{
  "n_layer": 12,
  "d_model": 160,
  "n_experts": 128,
  "experts_per_token": 4,
  "d_expert": 64,
  "d_shared_expert": 0,
  "activation": "reglu",
  "moe_layers": [1, 2, 3, 4, 5, 6, 7, 8, 9, 10, 11],
  "router_score": "softmax",
  "normalize_top_k": true,
  "routed_scale": 1.0,
  "balance_loss": 0.00895,
  "balance_bias": false,
  "router_bias": true,
  "init_std_router": 0.0282,
  "lr_router": 0.000616,
  "vocab_size": 8192,
  "norm": "rmsnorm",
  "norm_eps": 1e-06,
  "tie_embeddings": false,
  "optimizer": "adamw",
  "lr": 0.00209,
  "beta1": 0.9,
  "beta2": 0.98,
  "batch_tokens": [32768, 65536, 98304],
  "seq_len": 2048,
  "train_tokens": 575200000,
  "steps": 8918,
  "dataset": "wikipedia_en"
}
Below are experts of layer 3 (counted from 0) of a mixture-of-experts language model. Rows are named router (the router's row for the expert), gate (a neuron's input weights, with its number), up (a neuron's input weights, with its number) and show model dimensions 0-159. Each number is 200 + 20 x the weight over its row's rms, rounded and kept within 0 to 999.
After each expert's rows: a language model's description of what the expert responds to. This comes from a sample of Wikipedia text that the model never trained on.

# expert 38
router,216,196,215,204,172,194,199,181,195,208,203,170,182,204,224,177,164,176,212,188,198,222,194,185,218,214,203,203,202,229,200,184,157,226,209,191,222,225,181,227,207,187,224,215,202,175,232,232,198,188,167,194,207,221,201,222,191,175,207,235,216,167,165,192,204,229,226,210,213,213,213,226,176,181,191,208,213,182,166,177,220,202,170,167,191,156,187,237,222,170,198,232,221,183,237,226,180,213,206,200,158,177,209,211,217,212,182,223,182,176,195,193,197,218,205,199,219,188,189,216,168,198,189,219,185,155,191,218,196,193,198,177,207,171,203,229,166,188,182,181,216,208,162,212,177,175,208,245,204,188,210,213,205,188,187,211,224,227,198,180
gate0,215,222,216,193,209,201,211,201,212,222,168,203,180,196,169,215,190,175,154,226,206,217,208,222,197,178,228,194,171,182,221,202,175,210,207,184,219,208,212,230,200,160,206,224,221,194,220,200,189,230,184,194,185,192,227,166,182,169,148,198,214,177,227,237,214,195,205,215,194,192,210,196,196,210,202,207,191,171,160,151,217,227,201,195,196,185,219,211,184,211,235,199,183,175,181,216,192,249,188,195,203,206,205,166,202,208,204,203,160,188,180,166,223,186,226,183,214,207,168,204,189,204,219,173,229,179,163,192,185,220,209,187,192,195,190,202,162,161,174,220,210,203,190,230,211,182,200,216,197,200,155,182,205,174,182,226,200,187,186,209
up0,208,184,206,181,227,185,187,176,178,189,182,224,210,214,173,154,223,184,178,189,188,199,178,200,205,220,202,191,184,209,207,196,198,173,219,218,181,162,168,195,202,217,191,189,223,224,174,190,209,192,175,202,240,195,205,200,196,180,172,179,206,198,197,171,175,177,176,185,174,221,189,214,166,197,216,179,195,206,176,227,134,210,193,258,195,196,200,201,187,197,194,217,190,199,218,207,213,185,209,211,169,197,166,205,231,187,214,176,205,186,223,252,218,201,206,181,199,198,219,193,228,211,217,218,181,212,185,177,191,233,189,178,198,202,199,221,236,204,173,203,171,243,221,204,172,208,238,200,220,211,177,207,160,191,213,172,164,191,206,210
It responds to: The word top or Top, and pieces in taxonomy infoboxes such as Superfamily, Insecta, plus pieces like Google.

# expert 31
router,243,171,208,210,198,196,222,201,205,203,180,199,193,210,211,226,232,224,158,192,203,160,213,228,215,194,205,172,208,219,205,207,196,224,184,187,187,208,170,214,178,191,184,206,204,214,221,189,236,199,188,191,211,183,202,171,185,242,200,188,210,211,182,182,214,186,185,212,180,217,235,212,176,186,197,206,221,199,221,196,199,213,180,230,223,174,219,184,198,200,161,237,196,162,183,199,197,238,220,196,150,160,232,179,187,218,176,194,163,219,180,230,218,220,189,231,208,197,201,199,176,204,215,205,223,173,195,211,172,202,224,206,211,200,184,213,205,188,193,172,204,196,161,177,179,222,170,222,158,203,181,214,213,184,153,179,202,184,171,189
gate1,196,182,202,191,231,192,191,151,207,203,191,201,206,184,217,195,217,202,227,201,152,231,217,173,189,189,204,181,213,166,238,240,214,221,207,203,203,232,149,222,195,221,181,196,214,173,205,250,170,203,196,191,177,187,199,199,225,198,230,187,227,212,208,202,160,205,191,221,182,215,205,158,211,204,204,220,174,187,191,186,182,204,190,181,192,188,173,199,208,200,208,194,198,196,190,225,224,213,191,181,190,193,174,228,155,210,197,231,199,201,179,137,238,174,182,190,200,183,201,182,169,201,230,223,187,205,183,211,191,230,179,218,226,186,206,162,217,216,202,222,192,192,190,184,213,230,195,195,217,191,209,211,205,223,198,175,181,180,226,198
up1,195,203,191,186,195,202,249,209,191,176,201,191,198,197,174,186,170,199,162,215,190,157,192,233,203,208,213,216,180,226,167,171,171,192,193,178,181,173,240,193,191,202,241,216,190,197,204,190,239,215,180,194,224,187,216,201,152,190,205,242,179,186,235,218,199,200,183,213,231,171,207,216,205,224,232,180,215,230,216,197,217,190,197,196,217,210,212,180,187,200,215,197,214,201,206,183,194,153,165,223,174,232,228,202,244,200,194,193,218,180,214,234,167,216,192,185,194,212,190,208,231,200,213,193,181,219,156,185,180,207,229,211,189,193,222,201,188,216,206,182,192,219,222,209,192,176,189,214,194,230,200,237,177,194,212,226,220,221,189,196
It responds to: Century digits 19 and 20 opening years, plus ordinal words like first, second, third and short, and pieces like of in next-of-kin.

# expert 50
router,187,163,198,221,191,180,203,183,188,205,212,179,212,157,227,183,201,201,210,220,229,195,179,216,228,218,171,228,193,221,210,224,174,173,221,240,175,199,223,199,169,200,208,179,223,168,219,245,216,194,230,220,207,207,226,169,173,207,179,227,220,221,205,208,214,184,170,197,227,167,231,186,177,226,182,228,211,195,217,201,173,203,183,219,173,172,187,196,193,199,206,202,226,202,178,219,160,213,223,175,236,160,176,226,195,215,201,197,190,224,202,179,178,213,188,199,214,202,218,156,191,182,187,183,206,171,169,179,207,202,192,189,191,203,167,214,215,185,183,194,168,178,182,196,188,180,175,187,191,177,174,222,198,215,210,199,193,171,194,204
gate0,239,227,175,174,191,210,193,190,176,183,205,212,198,167,197,228,238,197,210,208,187,215,213,170,222,176,212,214,196,164,203,196,195,211,203,217,196,221,178,159,204,178,197,190,190,193,219,251,176,167,208,183,193,215,212,204,173,188,208,215,191,205,204,164,216,224,256,202,205,235,216,186,241,181,194,195,205,204,169,202,182,238,176,209,204,210,183,215,189,229,214,198,182,195,157,191,202,189,163,233,197,211,193,205,247,217,185,188,195,198,183,184,223,226,214,232,213,227,190,218,187,184,183,155,205,230,206,224,211,207,189,195,171,216,216,171,180,214,224,192,198,205,200,194,210,206,204,190,207,234,203,199,221,198,146,174,191,179,184,213
up0,173,190,218,217,174,223,203,190,218,237,196,164,174,209,168,165,205,195,232,184,207,215,194,196,199,230,219,195,216,236,220,214,209,192,224,181,170,180,200,192,188,181,199,185,160,214,206,178,220,196,142,177,234,176,175,223,217,193,170,221,195,192,181,215,232,180,164,193,191,172,192,211,196,188,230,179,187,199,189,189,211,177,192,182,200,216,214,218,204,187,170,243,243,181,198,206,204,238,246,207,223,199,195,199,180,176,169,181,197,223,219,220,217,200,206,192,168,198,202,219,196,203,187,214,218,178,197,177,204,182,218,177,224,215,211,193,180,198,186,215,230,217,186,208,200,198,223,196,216,181,211,177,234,160,216,195,187,234,186,182
It responds to: Common nouns like water, bus, local, health, units like km, kg, and numbers in sports and statistics tables.

# expert 20
router,235,187,221,219,173,176,159,205,205,216,204,210,186,201,209,209,226,201,194,163,200,210,200,181,228,193,170,196,217,204,212,221,200,185,183,230,187,176,197,173,230,189,182,192,175,203,189,187,207,200,221,151,243,235,211,199,170,194,183,223,147,197,182,170,223,213,226,191,235,175,223,216,180,185,206,248,166,228,216,180,208,198,223,207,177,181,183,188,209,183,201,219,224,198,214,183,169,194,208,185,219,200,207,212,209,207,210,199,212,181,172,197,186,184,227,228,197,235,192,189,212,178,206,204,166,194,178,219,193,238,231,195,237,219,197,217,190,191,215,239,201,216,209,180,194,213,199,223,190,161,196,219,196,234,204,219,180,165,199,192
gate0,170,204,227,198,239,206,231,207,184,164,177,218,177,227,200,199,197,199,205,221,195,207,224,224,201,209,213,210,191,164,230,213,214,168,167,185,185,250,214,241,207,174,214,202,229,157,233,196,195,216,197,214,227,188,187,217,186,193,220,194,217,190,255,211,164,190,174,189,158,200,203,176,244,244,198,227,171,175,211,204,198,214,186,225,197,234,254,206,201,214,203,180,182,172,205,217,228,198,224,222,213,224,198,196,227,203,191,207,209,201,202,185,170,203,184,200,195,200,178,197,199,233,210,173,200,186,206,210,165,212,178,199,217,196,186,208,207,174,177,217,176,212,180,200,183,182,194,201,203,221,206,186,210,222,211,201,173,193,205,213
up0,212,203,219,189,201,213,180,197,198,206,202,220,195,182,200,220,186,248,188,191,155,172,218,199,207,195,172,200,189,210,210,190,247,194,187,196,204,213,199,203,194,202,220,182,258,220,204,222,221,220,192,189,210,194,221,229,214,211,220,219,201,178,203,180,189,192,176,192,247,209,177,190,191,166,195,188,188,245,197,185,159,166,199,187,175,210,223,206,215,217,221,197,240,231,192,182,219,188,185,191,168,183,197,207,198,210,156,200,202,205,198,198,198,205,178,215,172,220,204,164,184,179,202,193,186,193,173,214,189,202,176,147,205,193,200,207,184,208,163,178,176,171,229,217,215,177,179,207,186,188,215,151,227,201,164,210,200,221,158,214
It responds to: Articles, possessives and modifiers before a noun, plus -year in ages like six-year-old, and semicolons separating match results.

# expert 44
router,151,230,207,176,218,183,200,198,206,218,215,214,204,191,166,176,204,232,230,194,217,214,212,229,184,196,174,229,217,176,222,177,176,170,190,183,204,201,211,214,192,215,221,186,217,204,177,168,190,222,210,227,217,189,176,205,189,217,223,201,166,191,195,217,176,171,165,198,190,215,219,189,204,248,235,185,209,148,210,191,199,211,212,176,189,231,238,212,209,200,190,193,198,217,187,184,207,184,201,205,217,199,170,235,197,209,176,184,184,182,185,230,211,201,185,176,182,179,155,217,183,218,201,221,158,203,201,196,174,190,220,212,185,231,229,168,197,179,196,184,185,207,242,217,181,191,188,180,163,193,218,203,206,187,212,200,185,159,196,175
gate1,179,198,212,162,203,186,206,190,196,206,195,167,204,207,207,194,224,213,177,204,194,179,194,209,163,196,214,216,177,218,202,184,176,192,187,207,205,189,154,170,187,190,238,223,194,188,210,228,197,171,211,220,235,197,174,198,184,203,203,208,178,192,218,211,194,210,172,201,197,190,204,215,174,183,202,223,218,193,208,200,183,216,166,195,220,209,186,204,192,213,181,210,193,176,143,186,209,233,232,200,207,214,202,221,186,204,193,190,192,202,194,191,187,226,209,229,203,175,216,154,203,203,181,218,199,224,182,226,221,173,205,187,162,128,156,234,199,183,168,232,186,190,194,174,222,220,193,245,182,216,180,241,204,203,162,191,174,190,197,212
up1,183,180,174,180,201,217,190,203,182,209,188,183,194,227,251,195,186,199,192,186,228,206,175,190,200,218,199,218,227,221,154,156,193,215,186,204,270,195,213,220,160,171,198,225,190,194,197,209,213,185,207,197,204,182,205,193,154,189,196,149,191,180,182,215,180,230,161,188,175,170,203,221,194,157,201,208,226,194,186,244,178,211,176,197,186,198,203,169,202,190,212,212,245,205,192,199,216,240,201,168,224,199,164,220,196,202,178,231,208,226,223,188,184,179,193,186,202,193,188,215,205,222,176,199,215,179,197,210,208,208,200,164,226,169,168,212,205,215,206,187,194,182,180,186,207,198,180,187,176,209,190,187,194,205,176,200,191,211,202,202
It responds to: Opening parentheses and quotes, and capital first letters starting names or titles after a comma or colon, such as (2019), "a, Siret.

# expert 42
router,209,226,167,191,204,208,198,219,202,207,184,234,193,204,235,183,189,205,214,186,185,186,201,212,193,224,188,206,179,199,186,226,193,235,186,198,192,178,214,189,212,177,164,200,186,214,212,215,218,172,207,175,189,189,189,171,203,208,195,170,174,184,201,176,166,249,227,213,211,170,197,211,183,243,183,176,197,193,198,203,190,228,200,205,178,222,181,177,189,180,174,208,242,179,170,186,256,206,210,249,244,189,196,210,191,221,186,226,221,213,186,194,191,191,202,198,181,173,202,213,183,208,217,216,172,203,199,181,210,220,208,210,219,189,191,186,216,209,207,256,202,181,227,165,203,236,162,164,205,211,178,166,217,233,209,216,214,219,202,201
gate1,211,180,222,195,180,252,183,194,220,206,217,213,160,199,186,219,227,212,184,200,210,215,197,192,202,180,207,209,188,208,212,204,231,166,178,217,210,233,190,182,196,209,215,207,193,197,218,228,179,225,221,231,169,201,141,264,236,168,190,227,204,209,198,235,213,157,200,220,187,231,192,208,210,212,222,189,209,184,206,229,240,209,209,207,188,176,187,219,159,200,182,222,188,236,203,201,191,188,235,192,196,208,190,201,209,221,204,195,192,214,176,213,212,186,184,225,185,226,211,187,228,199,170,202,180,197,217,206,168,212,208,203,219,223,206,189,226,219,220,178,189,227,220,209,235,201,240,203,219,181,192,215,207,235,216,211,207,181,204,212
up1,186,221,180,221,207,167,186,181,191,198,173,179,211,213,212,195,202,192,215,184,198,184,194,230,206,219,221,192,219,188,194,199,180,237,214,182,179,177,218,218,200,192,159,195,197,187,172,155,214,194,197,179,219,200,251,138,178,197,209,157,202,183,218,170,206,229,188,186,200,188,215,169,197,194,194,227,195,215,184,187,190,177,190,192,238,210,212,208,259,198,211,170,207,165,206,208,199,217,169,225,204,203,219,207,199,182,188,220,204,183,195,194,196,242,233,165,214,179,204,203,188,197,248,186,221,193,174,207,222,190,200,192,180,186,214,217,163,182,171,234,208,190,195,203,162,197,189,198,184,231,208,199,189,174,191,181,192,215,206,167
It responds to: Subject pronouns he, she, who, they after an introductory date or phrase in biographies, plus sentence periods, commas and heading ends.

# expert 10
router,168,177,174,171,196,224,216,189,184,222,201,230,177,205,224,203,220,200,229,175,193,217,212,184,171,163,195,191,178,205,193,173,198,171,186,222,227,177,188,207,206,197,205,210,223,223,229,196,174,214,197,192,217,210,207,158,204,221,140,162,229,222,179,200,189,209,179,213,219,211,221,203,186,204,178,180,188,206,194,208,177,199,213,150,237,172,227,198,208,212,175,206,185,200,208,224,183,195,182,234,206,194,172,211,214,200,235,225,208,206,208,197,216,161,264,222,228,197,174,207,211,214,194,185,200,186,223,211,223,157,194,214,204,171,217,213,221,220,237,190,169,198,225,206,209,204,198,215,211,212,196,218,228,203,208,205,198,207,192,225
gate0,202,218,184,184,227,164,223,191,189,184,180,203,192,204,169,174,193,186,172,213,225,211,217,196,193,170,222,216,200,199,204,215,228,202,218,217,213,215,206,142,179,173,220,221,193,159,198,199,177,200,219,200,217,185,202,200,202,229,199,209,199,187,198,245,208,200,202,220,181,184,193,183,224,197,198,179,194,183,195,222,258,175,208,234,197,177,209,267,217,194,206,171,179,199,171,197,178,227,214,179,227,169,202,192,203,180,212,207,182,194,216,187,204,196,234,206,206,234,214,204,229,199,197,235,187,218,193,204,212,189,211,189,180,229,227,225,236,172,206,221,210,214,139,202,211,197,192,230,182,179,206,178,193,208,201,183,220,181,178,184
up0,173,209,199,172,188,204,202,185,226,182,203,211,176,182,215,187,201,170,211,231,205,194,162,200,183,166,200,208,173,216,178,221,218,189,223,182,206,185,186,179,173,204,200,198,206,171,189,230,167,217,196,229,183,205,197,199,206,223,206,203,234,185,219,214,218,202,195,221,223,220,168,206,217,178,162,173,177,206,199,182,196,200,237,178,215,192,176,242,153,189,214,180,234,198,186,196,228,209,216,205,238,213,213,176,201,167,183,225,171,185,219,187,153,190,222,200,172,252,193,244,210,211,199,230,173,204,228,204,200,211,254,235,215,195,191,215,214,190,205,211,199,188,187,199,223,167,203,195,216,198,217,199,198,185,214,174,211,210,202,211
It responds to: Periods and quote-periods that end sentences or abbreviations before a new sentence, plus some nouns like bank, market, tour.

# expert 47
router,208,172,189,195,220,196,176,190,210,208,196,215,230,192,193,194,187,212,236,222,163,184,184,205,227,224,179,168,219,224,213,214,191,173,169,210,222,194,177,186,227,219,188,207,202,251,189,177,234,186,186,195,232,240,195,212,213,183,216,196,200,180,225,148,177,184,195,200,179,186,193,179,203,217,208,214,198,212,196,193,196,231,207,152,216,177,197,219,197,168,167,179,191,215,199,182,204,213,182,228,195,212,202,213,192,208,213,199,188,175,204,242,185,186,188,205,213,220,209,174,199,178,180,227,165,210,211,156,184,166,189,193,239,227,149,210,171,214,211,196,183,189,217,232,193,207,195,214,154,213,201,184,229,172,213,194,206,205,188,202
gate1,205,180,232,210,213,170,229,210,176,238,179,179,214,221,217,242,206,198,200,204,170,188,224,215,182,169,209,206,218,198,218,245,180,196,191,211,212,208,173,246,199,196,178,243,167,217,171,204,200,197,211,214,200,189,207,202,226,194,186,206,204,206,217,187,191,232,202,223,194,222,179,175,180,220,191,201,197,170,223,223,190,174,197,169,201,207,192,199,169,220,215,239,171,180,152,172,224,209,219,223,204,222,197,222,170,163,222,203,208,195,185,196,177,188,238,207,212,190,217,206,203,217,202,182,201,216,208,187,180,182,203,218,203,194,191,206,211,195,226,182,225,214,192,170,235,211,206,207,201,227,222,236,186,258,202,217,216,208,173,173
up1,199,217,168,188,211,241,200,215,188,210,188,228,194,199,193,195,208,194,216,186,205,164,163,226,219,237,177,194,200,198,207,185,211,209,166,169,201,163,199,199,204,168,177,175,239,205,214,225,189,194,209,151,215,190,186,212,154,192,176,149,203,218,171,195,211,172,173,185,214,187,168,225,214,198,219,223,206,218,190,183,207,226,201,206,179,206,222,219,237,192,186,205,205,223,237,201,191,197,192,165,200,216,208,187,184,199,186,208,203,233,212,177,198,217,173,255,199,230,237,197,198,196,201,193,220,202,195,186,185,203,192,222,202,228,206,206,210,190,182,210,190,205,151,232,179,201,204,186,194,178,247,186,192,187,211,206,164,200,222,217
It responds to: The preposition by (also under) introducing an agent or author, e.g. "appointed by the governor-general", "lectures by"; also name-initial pieces.

# expert 5
router,203,200,196,241,173,186,231,186,197,188,198,177,209,230,188,200,229,195,221,208,165,196,213,170,165,187,210,188,158,191,163,168,243,201,216,215,225,210,223,215,215,194,232,209,217,183,216,240,207,197,217,194,183,178,182,216,212,193,213,228,226,169,194,215,163,205,194,216,196,227,188,187,210,193,207,207,189,175,233,220,170,195,185,191,193,205,184,253,189,142,185,204,218,223,225,197,176,228,233,200,220,186,216,197,224,232,193,207,212,182,186,188,178,218,192,203,201,211,209,200,187,187,223,222,204,239,178,180,193,178,224,245,217,192,209,203,197,207,223,223,185,195,216,175,229,222,231,181,191,187,221,186,218,221,196,211,189,219,185,200
gate1,203,189,203,194,207,176,214,198,181,191,212,234,233,191,186,198,194,199,217,206,234,211,227,171,217,181,225,243,224,206,193,183,222,168,208,230,219,183,215,196,185,207,225,218,188,181,188,210,233,182,193,214,203,202,220,185,231,200,188,176,218,197,246,191,211,223,210,189,240,194,213,204,176,201,230,197,188,216,200,201,159,170,180,201,228,203,199,190,176,194,240,186,170,180,177,212,209,203,213,219,232,176,208,192,183,174,220,213,206,201,204,237,200,170,224,207,153,139,179,208,224,184,204,208,191,189,202,207,203,142,206,196,198,203,183,198,195,182,223,209,179,204,199,220,210,193,237,197,210,160,190,192,242,191,180,230,213,190,181,170
up1,219,196,181,226,198,191,227,216,179,188,197,209,216,210,185,223,178,199,229,192,181,213,208,194,210,187,200,195,191,222,225,224,214,192,217,205,221,165,179,197,195,188,230,176,179,240,202,208,204,199,228,207,196,201,175,194,216,219,162,141,204,149,193,204,222,175,175,157,222,141,165,201,199,194,191,215,214,216,188,183,192,203,214,205,173,191,200,213,197,151,167,202,188,207,192,147,225,175,206,204,210,213,175,182,199,203,211,211,210,213,176,196,164,185,193,185,215,167,196,210,222,196,209,232,187,223,206,198,197,192,187,185,220,219,205,170,228,216,208,224,219,223,197,236,179,206,213,209,194,162,179,182,210,195,183,226,206,179,173,232
It responds to: Mostly the conjunction and, also in, or, &, joining nouns in lists; plus mid-word pieces like ical, l in Muslims, ct.

# expert 46
router,200,202,189,174,191,178,234,210,179,212,220,205,173,180,224,227,204,206,188,223,192,174,189,212,223,218,203,210,186,224,252,209,181,175,214,219,170,223,214,182,204,232,189,199,233,213,199,183,193,223,193,180,214,242,189,219,199,224,182,222,198,184,217,194,214,180,204,187,210,191,246,203,197,187,188,229,197,223,193,206,247,168,191,188,197,190,179,182,155,204,166,195,178,199,217,228,185,174,219,209,220,211,223,223,203,213,209,186,206,175,196,186,223,201,191,167,230,191,221,206,213,200,191,183,174,201,170,179,182,199,192,221,190,204,214,177,206,201,192,176,199,199,230,175,177,173,243,156,212,153,176,205,163,226,173,185,197,219,222,180
gate1,218,193,196,239,159,185,227,200,204,215,186,214,196,227,207,186,204,184,205,180,189,235,215,176,209,167,204,185,208,191,174,217,193,179,204,235,195,200,208,175,223,219,211,189,182,181,222,221,183,196,182,252,201,239,216,209,194,219,174,199,189,187,204,195,189,193,201,185,188,224,185,202,213,194,191,203,189,207,202,192,210,176,202,204,246,179,189,189,195,209,243,199,183,208,192,182,192,216,201,235,180,180,223,228,219,178,185,179,198,199,184,212,209,194,212,190,208,256,201,215,196,190,190,198,196,174,254,258,186,185,202,253,184,200,189,224,200,230,198,174,171,244,203,208,240,222,219,209,180,171,200,192,191,212,239,240,211,185,192,207
up1,183,217,215,171,243,237,157,198,199,181,204,171,190,210,203,242,180,209,214,195,183,151,170,182,210,224,205,216,210,179,193,199,197,189,178,183,206,199,203,190,173,195,212,237,188,168,173,208,208,224,194,167,201,207,199,199,188,197,175,219,196,208,198,212,211,209,205,230,215,218,196,179,185,193,186,243,185,195,203,208,197,220,194,191,173,222,215,194,195,163,154,178,242,210,200,187,208,197,204,185,223,236,185,178,185,209,207,223,188,254,219,184,202,254,176,198,190,145,200,211,198,214,230,228,212,178,196,179,191,211,202,178,230,185,156,167,208,199,199,200,199,233,202,193,177,213,186,207,207,200,208,231,193,211,180,195,199,190,202,171
It responds to: Nouns in names of schools, awards and fields, such as University, education, law, special, students, Science, Award.

# expert 24
router,198,206,213,223,205,182,212,205,195,202,226,204,195,209,209,222,171,207,192,210,206,197,217,202,237,203,193,217,207,186,240,189,182,221,192,231,175,174,211,201,166,166,216,191,185,192,189,222,169,192,182,167,197,186,212,202,191,204,178,227,207,182,173,159,178,214,223,206,202,195,174,233,234,227,187,181,238,189,200,233,183,210,187,237,204,209,202,190,213,180,217,215,227,197,190,223,187,179,207,188,217,184,211,181,206,176,172,205,198,212,181,187,181,185,188,223,176,227,204,211,227,169,191,207,226,218,183,210,155,181,216,176,180,148,179,190,181,222,223,226,175,211,186,172,190,158,175,205,219,214,154,211,213,185,188,178,214,165,225,230
gate1,223,206,188,208,193,223,174,195,228,184,173,225,184,176,189,200,203,173,235,223,181,226,196,191,201,201,203,185,158,222,203,199,173,174,185,196,235,186,187,189,207,182,189,234,177,202,200,235,221,204,230,202,199,209,172,202,192,196,187,182,237,205,198,205,213,216,211,201,138,202,181,168,219,229,213,218,190,224,188,181,232,227,210,209,198,222,206,202,216,218,242,193,203,205,194,213,167,196,152,215,177,208,205,201,195,214,194,207,192,198,226,200,254,202,204,175,195,199,185,189,218,218,265,179,191,188,222,194,172,201,189,246,173,203,179,184,193,166,223,188,198,184,190,213,194,189,211,181,186,198,207,204,182,183,189,156,163,194,226,205
up1,194,175,230,179,219,220,219,188,192,200,223,199,211,213,158,196,198,225,199,209,225,184,155,195,210,206,147,216,204,218,186,225,213,230,223,224,192,212,173,210,212,200,200,188,203,218,209,200,180,198,186,182,211,184,200,221,196,220,183,204,174,226,179,193,210,192,201,210,243,194,168,211,216,189,169,166,229,185,245,221,189,190,186,171,213,205,219,185,166,236,161,222,215,192,188,213,227,203,201,172,197,197,222,198,198,207,193,192,193,204,210,199,197,221,183,232,182,217,208,193,144,189,154,210,211,205,163,245,234,215,201,178,215,204,180,201,226,200,209,208,185,216,170,175,183,197,179,236,202,220,200,206,183,205,238,219,229,209,177,208
It responds to: Digits after decimal points and in coordinates, plus percent signs and units in statistics tables, e.g. 47.40%, 2.08 m, cm, °W.

# expert 58
router,189,193,184,194,209,184,208,160,223,184,197,208,185,169,196,173,207,236,200,196,199,183,238,222,209,172,182,173,234,163,223,204,217,204,210,170,198,195,225,171,224,210,207,202,196,237,200,201,192,165,184,196,194,228,177,200,208,226,228,214,203,180,201,204,212,197,191,174,204,177,196,170,219,191,164,213,228,193,219,179,218,211,192,189,173,200,213,204,177,175,221,173,213,215,189,214,183,200,162,189,199,188,162,223,174,212,167,214,183,173,235,240,215,203,185,212,222,182,181,180,215,169,199,205,205,190,190,188,207,189,174,206,181,205,221,172,170,160,232,171,191,170,203,217,164,188,222,197,189,228,208,163,191,220,176,228,192,172,180,174
gate1,178,171,210,185,168,181,204,182,189,213,185,173,240,199,216,187,210,187,200,199,217,215,186,175,221,166,204,223,183,190,185,199,161,169,207,194,233,205,221,210,169,185,186,219,180,189,186,175,210,219,211,246,199,204,171,198,194,183,216,179,183,224,230,203,177,196,217,207,236,192,229,215,192,201,222,213,206,214,207,221,218,206,204,220,214,209,201,202,168,185,210,186,212,210,208,229,190,222,195,219,187,233,187,178,192,230,207,166,183,240,163,195,202,245,216,211,219,200,210,170,221,209,230,232,196,195,186,214,189,180,190,204,179,208,212,176,163,160,221,186,221,231,179,177,222,202,215,183,212,180,178,239,175,232,215,203,197,163,214,169
up1,200,182,147,219,184,182,228,186,181,210,211,158,189,227,201,203,180,178,201,234,179,208,221,229,200,195,178,171,205,203,177,183,208,211,208,218,252,250,177,205,189,199,180,204,195,218,214,194,196,170,206,204,215,189,213,171,211,235,186,192,181,219,193,186,173,207,232,200,174,183,213,187,181,211,190,227,222,196,214,203,220,189,190,176,233,191,232,165,220,189,168,213,213,204,198,190,177,212,199,160,196,187,158,178,206,194,204,224,208,161,194,184,193,211,219,181,183,191,180,211,169,185,192,161,191,216,224,220,220,203,160,214,174,221,208,177,219,183,200,172,236,203,221,194,199,186,208,222,186,212,220,230,198,196,202,204,221,176,241,180
It responds to: Newlines ending list items, and capitalized or lowercase word-opening pieces in lists and tables, such as Le-icester, Ev-, Sim-, except.

# expert 36
router,209,226,168,187,161,226,203,180,206,212,163,217,213,226,213,240,226,172,201,180,176,214,183,171,219,210,221,231,201,219,160,219,207,206,215,176,190,217,205,216,207,221,179,199,156,172,184,222,198,174,185,193,193,186,211,173,203,192,225,200,234,195,162,188,213,232,231,191,198,200,192,187,223,189,195,211,196,213,179,179,190,175,204,203,204,238,180,210,226,185,205,210,209,211,168,163,213,181,196,186,201,225,201,179,241,238,215,174,198,185,184,192,193,194,228,171,207,217,207,192,176,227,203,199,224,207,169,183,213,235,219,220,218,209,206,224,211,185,185,216,219,214,236,213,198,208,186,199,215,234,231,160,219,199,204,230,208,217,230,223
gate0,181,206,199,201,223,162,227,206,202,234,194,196,193,224,195,177,197,207,172,239,227,197,198,224,197,184,206,210,189,155,191,197,182,222,213,235,205,218,198,186,185,206,187,192,196,223,177,206,190,203,191,235,212,209,215,189,207,190,186,208,225,196,197,242,218,190,189,205,214,212,225,172,186,183,197,197,186,176,213,189,197,173,213,193,203,190,198,161,183,226,214,151,190,241,207,206,240,232,222,171,201,217,194,240,182,174,192,172,179,194,200,252,209,199,202,203,197,207,205,204,205,162,188,244,173,221,210,154,200,179,210,185,182,191,219,207,202,238,199,183,190,180,200,206,214,195,178,231,173,208,205,192,214,211,187,163,188,241,148,219
up0,231,201,198,207,191,180,190,217,176,193,212,191,191,195,221,215,168,180,204,194,186,201,226,178,222,195,190,215,224,162,182,186,194,190,193,200,215,201,199,202,196,212,219,207,227,222,193,205,191,205,176,190,189,193,223,249,231,197,231,212,182,210,193,178,223,215,200,220,221,215,177,238,231,178,201,129,166,212,220,182,203,188,197,216,173,207,233,188,185,154,207,176,217,162,227,210,170,152,197,201,201,200,201,154,170,183,220,204,198,187,231,204,193,220,195,221,217,198,162,190,190,207,184,219,185,220,226,183,215,195,240,224,162,168,204,234,196,244,200,208,205,196,231,199,183,171,216,220,197,199,199,194,209,201,196,184,190,196,208,206
It responds to: Final pieces of surnames, genus names and places, e.g. Copelatus, Epstein, Levinson, family endings -idae, -ensis, plus Township, House.

# expert 62
router,189,215,212,185,201,195,207,199,199,207,206,184,190,174,176,225,215,197,193,192,197,203,193,203,174,184,218,203,200,211,163,224,185,191,169,212,159,191,191,237,203,207,212,204,197,144,200,184,205,194,232,239,226,177,184,188,216,227,243,203,225,154,197,188,191,203,218,183,173,209,183,180,176,229,215,185,200,195,176,212,241,212,151,218,176,177,180,197,180,169,152,208,189,178,223,221,215,246,151,195,204,218,188,198,229,236,188,193,214,172,194,206,234,185,189,195,186,186,194,217,220,193,230,198,232,186,174,211,217,201,203,216,214,177,198,225,187,202,170,218,198,164,195,199,200,231,209,186,210,195,204,187,203,209,215,179,178,205,197,230
gate1,206,213,234,199,207,216,209,185,190,242,223,207,185,207,185,185,196,189,197,224,200,176,236,205,212,188,215,203,176,197,159,208,214,209,210,223,211,218,146,190,178,201,182,258,214,207,213,222,215,208,172,217,192,180,187,226,164,243,195,157,195,191,191,204,183,187,197,179,210,222,174,224,212,236,210,224,214,176,209,201,229,162,186,210,216,207,203,191,219,203,198,180,219,176,178,161,245,189,183,174,193,205,209,199,193,211,178,185,193,203,219,188,185,183,217,178,204,149,215,178,208,209,244,223,226,181,197,243,177,207,197,188,196,181,192,220,222,205,192,207,190,210,177,188,244,183,200,200,202,200,179,184,184,193,202,208,159,224,184,198
up1,214,243,218,178,203,200,224,210,177,216,197,183,219,207,172,196,182,178,205,207,193,205,200,216,239,215,184,218,200,230,212,203,207,198,208,188,201,220,208,184,200,214,208,222,184,193,245,220,188,232,222,212,158,209,196,203,204,206,217,203,209,184,186,240,231,162,163,214,199,229,200,192,220,201,206,211,175,224,209,197,212,186,226,238,181,221,188,176,205,195,193,216,231,193,172,194,217,144,222,197,196,214,209,230,192,194,230,182,214,172,181,205,216,198,171,220,194,184,242,185,193,170,181,204,180,201,189,234,212,202,189,196,163,216,185,209,175,192,213,186,194,206,185,196,224,159,188,165,247,166,215,202,228,203,172,229,159,218,200,217
It responds to: Commas and and between items, plus inner word pieces like per in hyper, imperator, Angiosperms, and ro in Teatro.